Weights of a small mixture-of-experts language model, trained from scratch on English Wikipedia.
Size: 11 layers, width 256.
Experts: 32 experts in each of 11 layers, a softmax router.
Training: a variant of SOAP for the experts, 293M tokens, 8948 steps.
Below are experts of layer 4 (counted from 0) of a mixture-of-experts language model. Rows are named router (the router's row for the expert), down (a neuron's output weights, with its number) and show model dimensions 0-255. Each number is 128 + 24 x the weight over its row's rms, rounded and kept within 0 to 255. Numbers have three digits each.
After each expert's rows: a language model's description of what the expert responds to. This comes from a sample of Wikipedia text that the model never trained on.

# expert 4
router:114128119109095155197099138148097174138126196103186100165152150113111134121147097142136142138187086108142093163124087136109088123117104137130129096160136117112158144117108118117133104127113140126173103106141169140111160110139129122113141088108163122109123122129145113101111125137137113138121137184119140143096142159109173139122118123116105109087135118106133137141120114101136147133101140144108108138126091120117142088144136140150113111095122147144113160135134140117129122126153129180121127137170145120095146103100148127155105100161130127123102122171138170099129110127134096145088106118073111075175116122168141165162104127106144123116134125085148108147097112177115109146149111166132135098106150123163133142091132164165117095142100196089154105156132118154154093124157137
down1:112098112102087192127166119153131143145108124114091114111120145109123117119104099140113139175137153146130120125157153169115104084143109148176123102092116153165175161110132132132139111152087108172147142169136142153133134136144153142105164109127149114115179132146127122124085099143121127140120166143132132160144165177088130150165082154099141115113139122156178145086137139150110110153078164097123130139154147119086118164084153195126159122131127134135112135122136134148178133110131078090106128118122120121111131106131147140147116126122141123146099146183140135091119108078110103125151144144093131158130149103133107164085112125137098104144120146125136125168102130132101096101068102133129094159135104121095145103125151135122151138143103110147134141119117104095140159091097153
down2:101164097134113146116097110154115154151106162124095119082137141126124126148185153174096150138146105148159159128103103152134151131152174091131090153113113127137076160132132145153119103142155134107130131118113125103179110106100156142172170159125149098096088099104134112102103104148162102121081136114121121102107129136119126129131103131133083143074167195114095107149116089129164108119119112123120089113116143154150135116193143090136118097121135134119131131108149142109112122152105099108125146121157141146143112127079170114084121116128106118099109088108132148115176129110127165135164131116155095144092118147121111114071167142126155146083140157114125118160168115094101154132119118135149120081143102130111133137154120130130154132112164142169123114153137168135157148106127124
down3:084183150138116100077105108115101116083151152127147110098097137114130144112148119124100093120124134134161073123103139133127172103064125188093140086141120115129121158133136160103063105096105154097158134139133138159133141142091138071100112174134106146108164151098114117091111175113145117151099145133133151114148136136121136115127138127143118136116083121128151098119108082144173133104091145129159104119106126120147098116155150154086156122103163138166144101112080154117120110115138109134102148151077117133144158098112087113115129108137111078123138109119115169117129116132053159144126144146137155125112149093129136149126145164100121078135132143103121114137150140117146157116105108125110145144135142122142120088140171161141126109171111143108124140137166106141147103139124132
Description: Space before numbers. Bare space tokens, mostly before a number in table cells, dates, scores and lists, like "| 1878", "September 20", "Hot 100".

# expert 21
router:128111105122105161156108138158093144175140151107154101150131132103107158136081136160155166113144084113175144111115091100112109129125124123180103111104145074106146157112139106094162135151109140114116083092097172130113151143185108114110124090137134144088124129190147096115116148148126111140123146133112151152080125117113171125129101144108104119104120154118165138128135094104117155119084167131133123173122140102102137106131150160181090145114126113144146111151127144127127115076142119147098154112138134090135130098111140124149102096185150088107102160123109141105125140127156130172104096131139145106121124141173136149140138123120142097111148126101176116159092128135128110152123116140149140083103164121115088125093158118150141120122119157099140116125150151131182070126113116
down1:131121132132131100136138139125113119112167115136144130111166135122092153053114164125125092102088111128083127143112161158120119074128142114152098116136150150118112116109087148093107108129190082131123126139108091135133120100100144128096098139112145147107091132114139131123145179116105103150132154103109119123116100118144131164136113157152134126110098100104156111158152136186136116164137134124103107094112114126149115115106151130150117116120136107162123074087105129133125120108121140123152138128099127136136079129103179129157153093144136118155126157123100141126117151136142079158140164149099129127119154144127103109164105119115152138115153093118088105099170115084099145122147134095109077121141132156178126113117141144121156078118125069096138132155186081169161113137180095
down2:156126097105119153142111150151116120117153129094118182126118173106109094156109116151141137138163137112091150105112130143143165109143136140113142123124169090125114095137131115120096108096132113144112181119091147146151145076112161148129147099156136120137086125161154099097135155139115140171114153151128136101124128133122126092115147165113148112112091138128089102099134113112141093144134141133117134073129104151158160116153142123132129108139116178164072098130086157141122150119120091128125144113147143144114121133117141091101123132176155094117155127104118154130131183125135161130160104096101095115171164157094134145116130149111145098097146128128077084056141098105142130131147093142139138159173105192075082162113122138124130121137184158137118131129138138130122148099107128
down3:153083110144105150139100148112151130125088116115140097069105165127108125094150081099148132141138134136153145061115107144145091148115099159119121101136085088100156137130181120105113142067122151104094135112137127134091134118105131119078122102106176140138113148144117113133179101158132084138079119096121111102137110097150139128129127142159152092116127100104140138108143141135162145142099078142128139162129150098154111106115170122119119101056169112127102089127112154097124147163144126155113110138137118106116168127119159158141105104117157123087125101098124166119142114134096126159149085134094148112143111112102112122112063115118120113139146126149121162168134172150129157126119146153145096128133107152134112127104114175094131184119114120121139138136141118161116118140145116
Description: Mid-word name syllables. Mid-word pieces in foreign names and words, such as av in Dynavit and coronavirus, ov in Giovanna, est, on, th.

# expert 0
router:103098085141122175151108143160092168139157161113114093136154153095124143093122120149131157106138078089172116151089127133131097114112169155152155112133114092140138160151124123099135091103102114092119104147105150138165161131158158148082150080098184129111113106127148133134146123127153103113118109159125145127146180164135125146134108111131119107103143126112125099128141126121121125184096165122131110131110135100094140102114142166153091100101105151133131154104107128135150109115154085115107127111126151097094171108128134110152075140153116105120135133128161174113147097125153108121092122069086098118148132112143133162138099119126160115127081141101125107132129116153112132168156145131129143094096143123170098150112149158122122104102104182136156114138171152152143089097148137
down0:105121121145117104132076133170102123151165123123123102130150097113137125156135116159115105154144143087125108133146135145137143138119110160185098148133104148114098140152185117070150105161137156142151119130113170088106148126155107138160140157164123129093123129115143134181141121101083126116181116199146116107098147109128135119106156120127110143143115148125093150157125150138104130098141128109142127138117098125120103148157126142136141092145171124097101140122135132168145175124151141169084072132159113102102146178102210160086131128136119157128121104113076109113156162137110137155157118103122113115128096109126132152074133103102138135121109097116102107153123113119131135150097092156150144155115128131097119119160114121153143120145128116074089110141126115130128102128184143
down1:104121152126124135159098135126182132109111166117070107129087111108161124125121139155133155101119130102161155141101063130139163129124125169167096179093128127145089122091141116126105141090149100129172118124144159128117168095105102156101106140110098124085158132154130164094143132137150126136122146123120150130119116095113119127118147097152114111111145133142123103132124117174156133113116110123130123098124162098143144165125191139094118170147146151136147108087144173152165164127102110124106167155136105166097111130138122140121146172135158136110141191165129085159115125117161175125153134105161149122106109136134085131150135184159135103122150120163166099128089123145130130097127094153157150145142136129121147115138163096121103146159139152166107125168087145132150105138135138
down2:134138121139126136117142123084108134166135106142122172106127160167162140130112149166146109078072149067130128119163137115145143139108124136136117086102161130105096143100165078106137115130158151149107107111091111139096109122148136066121109188174148138150098100098107095100125098143120128146083137136125102125158101119118086110164086111127104127161132148125159131131131130123184124151149114104139103109137149136149186162120106132097107142136158116181118101129178129135090095134149125149116128097125098148109165200153119114116140196153149144105133139136089131117128144112111134090150117143137121117090147100161136130134130124146123135141105146160143110134142139160096113142144116099164118110187143119119117141149102141155118128149130153135114123087141128167138162125135095
Description: Election tables, word pieces. Tokens in election result tables and proper names, such as the, New, West, Party, plus the word piece ak in outbreak, Breakup, Squeak.

# expert 2
router:122123115117132122168114146134115147145153153076152133122127161106128175121097128120176116146165143121154101169139107157106113121096120156136133144131144126122132158152117093094155090148101116099130097105124113122142160078151149140117152100085149106117126075145146133081097143144171097112127140171100110147107175129087123160139124142146098111108162116108142113136137125101085177175116159140125112146118130128112149106132142158146096101116105163155154144128116152101130106121122126126102123119141143091121135125105143117127125132151150088113085140197145144108143115109172092123102096129072093125123097097125136150182122120084137114123115165098136105137117104152106131125122164130126165121115159114131087155089122187165145126136088179142119111131155158122175135130172134
down0:152120114118145165114146125166137140156118128113147156139153159119097160098143123063136131148150115126126141131123157117149110113120144179113159150140136126163153138120143135137163099107114094141115115092132131089132120140117126134136086142095130109134132177130137125092057125135126164105112120127110109110130143146126162101103122126101133117124152158130099154133081136152147144120153118137092135173173120123142179119121115118159111116075118118146159101134094160111138154102104079114176038094145092139100161130111159100145144180101127145083149143110123117106122151081090112145115160139152143144128104166123112122164128122151083129149118118113118157120089107127150127125107114104174123122144156114153083165156126152139110157115151111102169143130164127134136139172177148
down1:201093141145137083142133063129135086144170134091138104136119128109168127154162126136117150083110162166126144083164119144161154145173121166116125074097173151162116099115119101118096106169127127183109119122137078149111156124144136133154127156124131146113149108135081109127143153128140115111129094112133084131172087140096145144085115124127134141139138156095114171142086129172165107097118155104115124106122128109111132100104153113174150090134122101133139139159140093145126112154117137120116107104125159157121132138141101111151161148121173146132158154131140126130096131152158157127163092132183102132160109072151132112109153130154144136094110106122134184127147130109113168161150102125127111099105110147117136137103125131133110124123130111148130138142105098136148142099116116
down2:133092172098098160159162146180169128107132105158085104154150131127114086101122134132140161120166109118131139181132113139100122183123145131111169108143122106105144189122192118144101080145129165152147138134133128096126104136157104095102113109133150159170105152136099135105129161120129112157122135121127078201148132137160147112118118131141117087117126142072180167096142112129158142173130126123151112133117076150116127132139137140113118103110099136143131140085095127122130104120145104131119126150110151157149122151112084129148189121125110103159144128132171132186129121113128149148118120151078148129117138091114153095134127085099152129127150134122152117124126112099148117145117141099144174124119118148130158151115087108133177100088103120128118137113140105138141131135116094
Description: Prepositions and -ing endings. Mainly the preposition "of" after nouns (East Riding of, member of), plus from, con, being, and word-final -ing (walking, breeding).

# expert 31
router:122109090133127159158108148144111148169123120130174092179156144105122165130087107149174146136131100116139110163136098121119119122104142149127116115157159129142127112114112129121147108118101117119129125109123143145129133094145133124123181103129116112111126127157105128113133104153136104109116149121110154143136128143105129144144117161091143131139153108112157089120117145103127145139107136183148117155132106089122139134124164123155126133114114091148144131121080157113103124115158103170109177138154118081058164117099152084171107111155118094136124125170177164110126125133189142136074114074124098098137110130142124153149128109119138134107102137089157113171135106163145115155165167143166185127131152135156110169106187152144123122092098184121135106159144164114144096134155117
down0:148151144127108159120102120140133088106186138130121122143098120128119137105175141112099146141132125162159118154116153091148128110114115124176130106132132132087118126157099096128127125154139151089146147127166151136064096121174140116112134126097122141111112143135121139133102119134045106110136134121150120139142119117177136116149137147113093142104119126125109166143082085125093114120106152145138110167101099112126144151113137191159086100191110113098160170151141111111099139130120135148125119097113128099115136112153155169133160134118140127143138162093098127094138145064140101117130124085080137127116124153129167146082135106120116102147099132139107099158149115113120085124108126113136142148156139112128162104092082134130122133108095164160164139176111126188095117146114147
down1:157132134094166132114107109140077136160106123130171111125167116121147116129132100082143139129114114113134118172114132120169148130129123096090158137136100156141095170128110146111145127166156158141140128126153125138113107167153102154170156092164142128147145141118128149075112101109134110152111146145128135106114147148126095159106131109136160105112143122119116130131113117169118136156102135136107155146128109109125176121136139158113175090142135095125156136128124126138117158149118103134123134123141074161164128097141115150165135128168110123115108116066141126158093083108131117171113117105171133152093127122142123129110146099099077168117124091158061171145142117147115060146127161149133182115119158155103113154082176135100099135129113106129126130098132113129147080168087151
down2:144140098142122099109173118146152119164081157148151152122140096142094121149111114101135176131102104118141079152135178066102121099126132138115123145085130148088119152130144109138142148131131121124102103120132118174144128153124127053124102107108154141154099120102151140092127135112124094177106133100149126160095156121122143172126151149136127125093127102138159138139124139073108119125102143103132085142116094132133159135119120133172130122167085133128124137172149147115115078185153141100130205147151122140146129119131130126136104127116165107159127128132129102112120115133087102166083123120105092116132108192130130119155103134092123132116145132183110133144156093100118107127146130119138121100127146132101142116128157146106150138143086074136171141110154109148126104161169160
Description: Commas and "ib" piece. Commas ending a clause or list item, before and, which or but; also the piece "ib" in Maracaibo, ibn, amphibious.

# expert 17
router:109127105110094138146103117120112140135116169118133117145137144101094133102137096157188155153140082097150082144105098134106108139121129127174151104120132102110128144114121134130137098116113139138130104122086157131116154112147119125157165124066140102128122088145178091112137170166183105118124104146101128139129168131136137145148084125096110135112144119092126102093141118126115115105104123145139110163123104107141164130127165135147091124085118128144102142139109154106102142080149108152110158114164116098099154100110160075153090095191166110129086138148138141095159113098158116152111084099096131151154122109154168130151132126115123111124117112089111119137128097128112144149148197136135144110118135142172124137141118139151148124133118145095184092132176119122138083143171135
down0:106125140158133151145110100106117144098097117104130112166129153127119136122133095133122091154145131125119125163142154143129126117113121152115101121135118186195122115126137104112144131123148138083116134110127131121128117148100129151070118088118107087129128127167110124096134134084169128120102134128136152157131152146103148134186121153119163114145107158091138147137083121114097132136112133103097107184120124115136117132194129116124116134085050088139185135156116103107129131133104094083144142163102152087125121089144159132134097158124078145134149069168110136105113116102146122136091092108095093131091110084137137124146162131131161106170098147130150100138115104129147102127190119128151136139075126136124119130169097137131131138132131148102125128134145170182151121134127137
down1:140095131149153117143120172129105144110126148090132133140119162119140124120103106162139151159148123124167152131099110135167139093144120155134095159142156123144147105181124113138141111085095118124117091115127148163112133132148138153096143095136154133134139076086117134115149090170140148135151127142119089115100131124145127135143138133157100159205156122156179132125139125121142124112124152073129121123116131181168107134123088150113099161066118106107094152132108153123100075092149133143146129154131110150105148107112080136125102106106120143139129091101158111092105131134130107171174138084158140113164126108111109123144104141150152134093113118165122146144118147189104096192117126149107127100085125140128121149159080106093145107141164103122138137141146129104133118106135178
down2:125164140201137149127150110170163083095073163138173092150134110151138135123124101153115170113172155148167140127083148121101126147111164120170131115140114074154099158161132152136156142138139100110122163143109122155144121111125071067117148143120133165099127109140158132126105106194140106117111172114126134106120143123114124132134124126156141150114119121103129124134095133130135098155150190106113123140119150112147117135127162140101080119101138152074144124153093130131168124128139137089138168133109132158146128109084120149114170150139166155137108123114153116133123097111161131142077095132123138170117147146140108133144108094149118128130121125165093143134129099147137119132197138133142142152131117146089114103151102133108128155084135103101128111139096133123127107109090170
Description: Name pieces and quotes. Capital letters, apostrophes and syllables inside foreign or transliterated names, such as od in Ayodele, the apostrophe in O'Hara, T, D, and quotation marks.

# expert 7
router:107111137108114182168105150153139155167154127123157099169133116118130135114121109125164151134145102106154102120126108141081105125113110117152136146136139073115128153142142085107128107117111107159151127130109154141149137110130125137106154100129138117115128136133155127087115150125168096130103160141101132175121162107114152178166104151138100120116132146131128092121083107137130113145095150167144112130112110091096144115111188178158100111099080120154120152118124149115091116112122083141132116152145170124068162136112120097134090111150135120100126131186144156100148103098154112109132106101092070125171115117130136142115136106104173114123142130104132090150098111171138162155139130175124180115088144109152142120104104147175149105097088164134137133152155133114126103125146158
down0:150144114079120128106123129145144119140155149130095107145091148129149104171156132115132151136127155111122157102075124137070144099180119130115128115095140141167132150166154107143136121163110155148152093109114150181109129127111178094159137133171148110128126079129103157143132115091113127117159175167131084127141102125144166121102128176127107114137127118097128147104137135157148126111131107125081134109153126145148124113118140104141160088096138144124108145077126088132120138101126125104159083128116105169102137115130156058107130149119193151121117131136169112116138180126148141148129115110119143102114123124124117104104137078079121138093092164154146099107082107139096135150120121136106157141116126128128174099154096088099186089141121110147119129099118124140141113118131104
down1:142122160123104134098116157153098109146113164166117123161117109153116130107146160144135132130141113129075144172122151115151155125091073123130139094086150141118126137147129094099146162122119103168118131069103112113132172109103139095147116081130141120139127101110126158162089148106151125180089120149102141171122114143126124121096130102141114113131137139151090122094124157154131164107126087149129171076108093155152134119140131082119117174140122106135109144146074114124117135140116086141130103126124129129099142138116155110156098133129075144073180130114096132128099138118124113147127127119112104111161145183150147176079173155162145153115135126134149129127124109135129114126106101119135173165156091174137142156147115118136152143120116157121122124109119178191146167127111131
down2:107176120094087121116106126198115140138164112127149076136126151143134119147129126109117103139142131159168152123091118132164162080160160135128152122111129130096134125139082103142149135150080136169125147152128152118145158112119106125110133129104134170087093085123190126105103115136157151117131128167134143128102120103108155167092123117151155157125165122089137158125108100164113117111117136147095106136130087137139114176134157133137102137145158135095102148088090099119163133133145102109117091147103101158145134139133103143092108109163132095137141104192146125122146126107150083074081111109095150181145109136116116126142139129127109121087155156125128140115174134130133155145122158147125128153144111156152116134119106127147201117141120128144136153127166135085166108133109151
Description: Dashes and list separators. Dashes and minus signs between list items, date ranges and table cells, e.g. "1891 – 1926", "| — |"; also band-lineup instrument words.

# expert 28
router:104115109136097161144105158149121169146150121111153132126171169107133162098091096144135104137136124125144101131078105160125103083105089132195144107132125115138151162140114129096146125074142102093166122106123145117125141133145135130122157128084130137110121128142151125088136140132133093134138138160118101127133143145071161141130105134118142112094122113109137121128109108104080145152102153135097122167114119096114138124143167146160089106111107103129110150111103152124115150130135105160137122138162120127132144123129150130136104123178140105106117146159128159122125106132129130142142129099104109104179124089147160146143098071090134106107115145090131061120127096181122147173147170129147194115098155096146085179139163151147094090102124134111147099132156132127145066132130137
down0:152135139126122147116088134141117083112083066186095122139136132150127107158130129106120099143116145152149137134121128126138117134134127146107139131120096144144143100135110137194099180095114116111113182111122000119107124141159140138156108160105131134144161135135128094111123113135153101086143146148122146129129103099124119139126161125160103118120117154132115089135165132111137124144130169131148123142124095126112167119134114133155163144136134163129105129113117131130126139132142106184133172155102124150163110141127093110072129077123112134120157140160106143081141112113106164166128139180106131085145130169094130139119091144151116149108155133131158127126126159152106133108144152139100088122139161167136102150154178127141123110111143106117104167105122121153138128146139117
down1:120145143114114120169118130128144156128129146149113121117093073098146102147134104109166108173089126121127097105122139101147136124127123149124143097117063172167147157102118172133132134140110096103121111135159159142119165153157126138091116127149108134113145130117141134144152139137100119124110073138127158138095125119149143121142097084161131148106120161110158157110106196132105078145153144114151162143099171155133141116081117119137114090108111128112121149173148095146116140144124140117138099158123139157088134086143107152115116141102123137136167085147100166162089129159154093120135096127107138081082170134080131116169096105134105121144122150123136126094130124125155133122160144100095153117135107119144143062123128136122140115149103178130076124121138081088100112133105091
down2:141110139136127147169162137136126126106118065109118094125116142133145118118110101173149137135152128125141137132086136097112103202157163182122146115130117098140117149101118185137098132092094120117120094100116169113133145116132133132146098112105123157095108119134148112137089158155149130143097107135166193111127176096117126107156118141147109146165146129152106097125153098121123099151142137153144145088132114114135159079132148124095143092158081124123120103081164119124146161110156138189101182117174099125139162143127120147143102138164129108116134150161101132129125136111116126134148109132139131131134101195101160108152157130105098127131147140122119140141111156178097117129116091113131144155099155121117143135148162159153177111090080149112162139100123146149125110103152143
Description: Sentence-ending periods. Periods and closing parentheses ending a sentence or a date phrase, followed by a new capitalized sentence; also decimal points in table numbers.

# expert 22
router:116119087119101152144088153140117156151143145107143101127150167102119147089088101100157125118174100104148106164107134148126116134120111135148148128170124094090124143138137129114147106135126132092141122129124142158140140096142090132099139079115156095109140134151152097110132118157155090091105137156125088122115174148125143123114087164122069097138137130100168088124156118133114183153095118100109117150141112110114134113147135139123089088114130101155118151146161168101127120124135129136099126139126165099119152115094182085129101091120167092103118110192166132097146112116185108120125125108112119095136096117147135092133131137108152127105091123126148116160131098150103151147129164160142152118082173094144099132123131157155106107157087151115129110155154152120132093094151153
down0:109147129137127117150113102118092126129106123122137095161126118135157111136113083136106116102129104124124153126095150115122115123128104152092134127137069147165130134110128127173131102126093120123144095124157140121105086134145108085125125140155129077117131136114160133114129144117144210120161094183127127132106144124162140129108097100131138168172134101089139160132115172166129119147147193126148120097116134116123100125120148121107148177115107109122152137116148143139110128114132089130103171184081171119158109128129133151118132104143117130106151082100112140160169104116163141117050152133118154108146142117128152100124140118145213121094126116123158083126153148104120118089137146151108122125123150151087125171075133115128149104116097143115136151103176116140129121112083138
down1:148134098105151114165172114122145107087136134132109174125188164131104121121155117142130115095141109112139149113153122126116119128146154142122137108136099145154133108157130159114115154111090158126130154134128151135170070108105140112107125110107135151122122118115163112132108130166195140165127095099162128136084161121125115125126069172085150104123110152149139158123152130140150109158119130164110159129069156142119154145137160121114164163146119166127111093125134160127118116114133124136156205127134116145151113110103076179124111125116088142126163131077099137103129123114068124111087107130147092140080147137094130148125172107103112113147120094145156132161136149135139092102130166140095144122131097145124137142108117120073143136109153124148104170133135085114139133131108084
down2:102110125108153175103133108102092168108139199111120122087131084148129128125120062107138152134118118108081098136171111146094143101164158158185105128132117121101151114121113137089139146091117130140092086162115156076141143125149146137119121121133113114138158105149158151144128159090126127142145138125175187099111153151153164124118110118108093167134130145145163088122139136149112103119149119159131128136160154164119083096127139146102139186143100152133128144138071092144140126155118130155137147139166143179158126162132147133126101135147150160098115111115099118116141145145139134133102144104122154122146139180145137101138138129141104136141161111140161120120142138078150118080142116144100146106142120143109134167066131136113137131142129158119132111127152084136158097115159160
Description: Prepositions after verbs. Prepositions and conjunctions like in, for, with, that, after, during, right after a verb, e.g. "playing for", "prepare for", "imprisoned in".

# expert 23
router:106112111109120144128109118155072162149132150083164111130129151068095129122110096135135154160157109121140126131101103125103109131132112121195124111150128122118161159118141098112126126115119112122137126127109181145140166115138134139121147100130161102097108114127167117101131125137130094110134164166110150132110180118092190177157113142131112135099145109129139151105125135106131144150110134165156148153097134111101145130132125114116141093153041149133142169160116137093093102136150113182110156197141150107114135136094152119149124114183156115118105119135155126116115110136136127113108132089091124142161138139161133140155118095099120102096105117101122151150132084135090154157140157112158151125127177114146117147106124132123075106131090176133139104144174132130142088126142151
down1:113082087121097147095132095123134143111146082122152132110145160135123118113141114090137110079111120149097073127133125136146143141124158129073127110136140147143139170132122126144090119122129101154098113098173165125167132133138192044094158148141137087155156121146090121143140133125097128133118134137130121136131158105102122132150142111116134134120120141121147147172121165150113132143124123144148129137110157111154100103103086122127160108150134117148104175125121097121117098112132149091133156124128163092076135127157085115138111151116151052099146111076104118149150127103126153160166175099155133117112100127127126092104147116158153106101127112112173095131099128110135122173127080105127096133136157110172119171136155155136130110116138132114090133089168139115143158159149135
down2:168134126110102079165152125149107145155122147116096136113117126122112110110119152122120094107172107147124107117109137143153107117154105135084134119126125140119131129113126148129144150116163114158152119084116118151121158112123154098119158091151107148157102124141129168163098118139088154121119118128162109133112098073127139110104141139105150131103106124080083102089175109088111146122123110109129154114098111163099131142133110168113094151102122124115119158111146117116134098097117152149115083111152116145111123171140105144119105068128181159133119126121156156146174112100167147129145084136130129081122141100127153128127134108163168109070116152144099102142166111153074161108084141122100135159100134101116169152110133134089173176100119188137134126132103069130127138106124133
down3:114108164117147126129133133104110110139124114162116108127135117107106130129136122151113142115118084115106144153100132118095116154134133129158119122141144140144115090119121114140119143135157113107129120139130116120145130072151160192168125094142086092136154103149142084132111097102152098145129099119111160116117158119161112141140112133129156088156109129170099133157186103126122146086125115157148153138180098120182191097104141093158133150114120121123143112143079101081135112165116082141130102106156111186141116137085144146101092140141114163170096122122111100125153137162115138144150124102120107147138152145142128148098142135101117082139158144139115140119096130131076145146159077138117128131138127121133102098105120148160062179072143095137127173144119098171100125148136110
Description: Consonants after capitals. Single consonant pieces following a capital letter in abbreviations, names and chess moves, such as Rd1, Rd, Rt. Hon., Ogdahl, plus Kn, Gl.

# expert 19
router:110154128127090160144123143140085125153125163136165116147151158089104123109100147175113134134145125108131127118095112130111077113124085121194139085168129101129133144135099095080163088107095114111134101079128137158131137105137085154115170131073136127122112105136120106101115124111111091121112141175125103166125138146106173147146117132119092083096150131096125119107094124119128174126136136152107117170136131106122109118122123138179104101095118142136126134103108169114084116120134101179108129163134152121116148090111159121149120102138127108118101141173152153081117126108140119142105089099128127107161093094165137133130121090098159126103107163112153114124126107153114116177096117129164130100138149093166110166097138147156093105138107129150160100119119130118137082152146124
down1:120116130097127133122093133105165115116141169120151179123168155147159155117103119148145134099177123098126138118124154109095140144140112143100145121104115103169127133126145138161089152117157135139174143120153174128138138127105143179165104145117162118116149123115133134097124137114126122118163127152191208123140125125167128097185163136115140147156093150111163139105102161110163099112117158116103138162158140092130095153115164127149114146170111179071102133142108131109112153123180155124130105110142164096133137157111103134124153130114125155111128156162128136120117113154109122097126077093122117163093150111105094139079119140130124128154123127110161133156129170119162119161166112101101147104148098130121090147115112082159118103153154142127104163104120133153152149120144100
down2:105140120090092096141135116131152131155153131096120130107122111131118145121129106089205155123157129125127115174100179133164148141140148116104135081111071147132128161155119137155144159134109151169143105116107144123143146131084101086176157098110147146112171125126145148143111125116121095114174120162115140128117147101151129141104094117126110082166108129101142120129143141146159098146144130102147129108122168091142126157093141140162174124148171168137103127140185086123075156111126089122139135120166100142113164113094139151135135153155131118145164120143156138162144147104086182111132126136131149089130162126162109142142121143134158133112126129102109138140128112163156148127104127082126159116157155124135126138113074148149109082167123124150109099139168122125152111095099156
down3:092099125099159108101134129159107128117148153128117124120126124130113174124141151146131147134145104124123113142126061130080127065117140130166192116102123138106120118112147132103168118117132105146102097176111124113168128110155110152075079168140118134123156107128163140144132125104128153135114116137101155147108134165092130115133089132125133132111126081172134130161118111129122133132131097097102137105120127134128156108141121186118095133111126154154120116153158122144099066129166145111134166080092156151101125143090111106159109086148125105094170133130137139127107097099099134154143114120112094134101194121130136113175088101151132153114124132133126148125152127120159177168136160155110123170140129105170146113128158130108122111170115132152147143111176108120114186168110133
Description: Line and paragraph breaks. Line-break tokens ending a sentence, heading or table row, especially period plus blank line, or "==" before a new line.

# expert 6
router:098142093127130155124119167160112178149118138118180091138142163136099147098085106159158120128147116126147093155086106144123099108104107135159141118140145125126133133111124094118166089123129118127135113106147167152152153093146135141085150116139168114103131094144183114093126126152143130111104149197128132171121122118105150158142132104114104113126147107127109120109097091096083175110104133120127115166113135093113125111115132142132108094121083100131133176118105153101112113102181085120123137159166148107087141109124127096173090107141101108115122129157135155106131113118153119141107101142101099129159094085172154145155111108094125117118099129107155111160105119166116145157160121150179143100144181107168127143114120131173118115141106129130171096150132123138156127134155129
down1:149108117134120135129093132126142113140136106115141095177125116103129145151109107141156167107092148171108132144110146129154155101123143115119101154140111161103085123159108129134184128157144127111100173099128114109082115163133137173146137153115135109125118154167123115145105174149153114107142151139159100170129142111115130156124151110069151141089170167073116174148129146136118100096131140151092114117160110098087125123147141097164110115106123116149138134153097100106133167139170079139173093120146118091143158164103116155119145123138109172152133113112114095123134133118138143122135122131156149178125118118128100138096162128101114108152154118139136127152137088181100133124162142172153116122080122129167164118170120137112105134096103117106148092106090115075100150163149133
down2:084115141185086130140125139156125121104112217124119099165122106079104151108101149141104171136156122141130137135089148126164147134115116128172177155173083093114121129112103150117162144070127149118126136129137141131122118147130075144149123141130131165143142151143105113106105160124138110127146079126140135123133113092102151150138125125122115144125119146087098116128123153138126122135091119153155116087105118122153155132089111140172147152155163137129127139081117122106168127152081100104141155158139146125180123147113152115106156102118114134098159122123108090081100125119130106140133171115087121166121148173112121120112096141080118111164170078102177149135103124124106146132121165136143101145134157150123115133108122161111121118148134132150121109172137119121148074104098154
down3:111126119080066134159151140133159129114146125138134132115134127115128154175129148088138124135177148141084122128130132136144100111075189100165105127096087140098148127129113136123126153154142121138122101145155140112124086136144117140130155107134167104133119144145131133157084121146126132126145140106100129103143174144126111084142121123121084152125142156121097122147104103105144170095145134185115136125143079100100152094122149119133134131130134131110136174144150111135154122156143099103084150143124088121145118099113135125132147158130150149178154161157111102123104085091129148169139111110168104146145145090133158088198187168151148119141142132120114140154138118117104196108120162107107136150084182120149168104111113136133116111148158098125173119137111115133094108137127110
Description: Line-start list markers. Dashes and pipes at the start of a line in lists, infoboxes and tables, such as "- Place of death" and "| Turnout".

# expert 5
router:101092080124150140188110144122092147168156187111142091130142139082104129090096092120152145121118092111141130110116081142111085101135112180148148088157139118141108139124116133132139143125110138144144075100112175102154148092145141119128156110131122109107130119148144100085121142114151118108132103155119129158148142147121157150128123167130106127090154139124124080112125151136119124190127123132098118124125105118148156108153121126131074125143156136122152164110133148143122115120141122159086129145136148115101163110101168109171108122134139097066142148145143137120133137128139117129111126101091091139129121110124127159142123108123183134128148130112114097154120111148141138166128121169130185100120168103180098149093176155179100109096112156132122125155189123135163094140142112
down1:113136126129138103136122099130129113158121101124124120142152140107144133112122136137167135119146145115130109163129105114118112138105121107140145132119142094135113153160098126116141121128103123126089057127123255146140130100145136152102149110111165132095130112098131158103085185120123142138114155119165151119145120139140123141144144170100141125140139117160119112119113127135130121176123104133158137141136123139113122094141132146140108117105116134147118141090137110106155143097120095124099128121165121127108111140125129123121113174164110129136119104142135161154119100134120161155125143140126106135086132145139131129156128077081128112111132098102148132144088126126171143142109138111171141143107176110120115129121116125125109146147110157136142137119152143137138131110137118
down2:089113095072134177111129129130138145129133142150099122153146103154129082124115136133121122100147100108132128149064094126087109106111156094148130103144107128112135148110120144130148093127160089162146172107094087144149106151156125123123127095091155137108152107133127105168161123121096135139143119143150126093117092144072112106113076115142104151121194110121107115062115145124090167158095148082098150161133124149135137069104105147139138119078113130148135109129107121129090090115109184098089145088071115144100139114162149130121136117123118163141127144123136149082105109170138133136125109122139104096141137126144137114165131093124118131116105113135121092166098082124149112113145144123094129088186145125146145135131155119126163110143093126138125119120112135128155141144125129
down3:161149113117160126102162142089126164150147092117151127112113142062121113101126121121113159167121125128151167089129101151103127140121094153109106093157166122150158088144147171132072097145115099138119133121112107095135139119149134093117111124176099126095148133151122182140142160123089143097099116133119148095113114146116097146113121160125145119159105111107124136133102129131128103125152112152124145112146099122113156107124093133148149107081130156090091143106076093084137142101090122122137157134156172142112106076115146135130180131124071099149101134108139158103168116144148130151110140136093106132103122118122158151145127146113143126131154133150114093133104104123126110162103131085173099144088180076120092133145142138074124135145111148108117159133151168120117121084131146
Description: Mid-word name fragments. Word pieces inside proper names and place names, such as in in Scandinavia, w in Cornwall, om in Montgomery, plus St, c, Jr, Inc.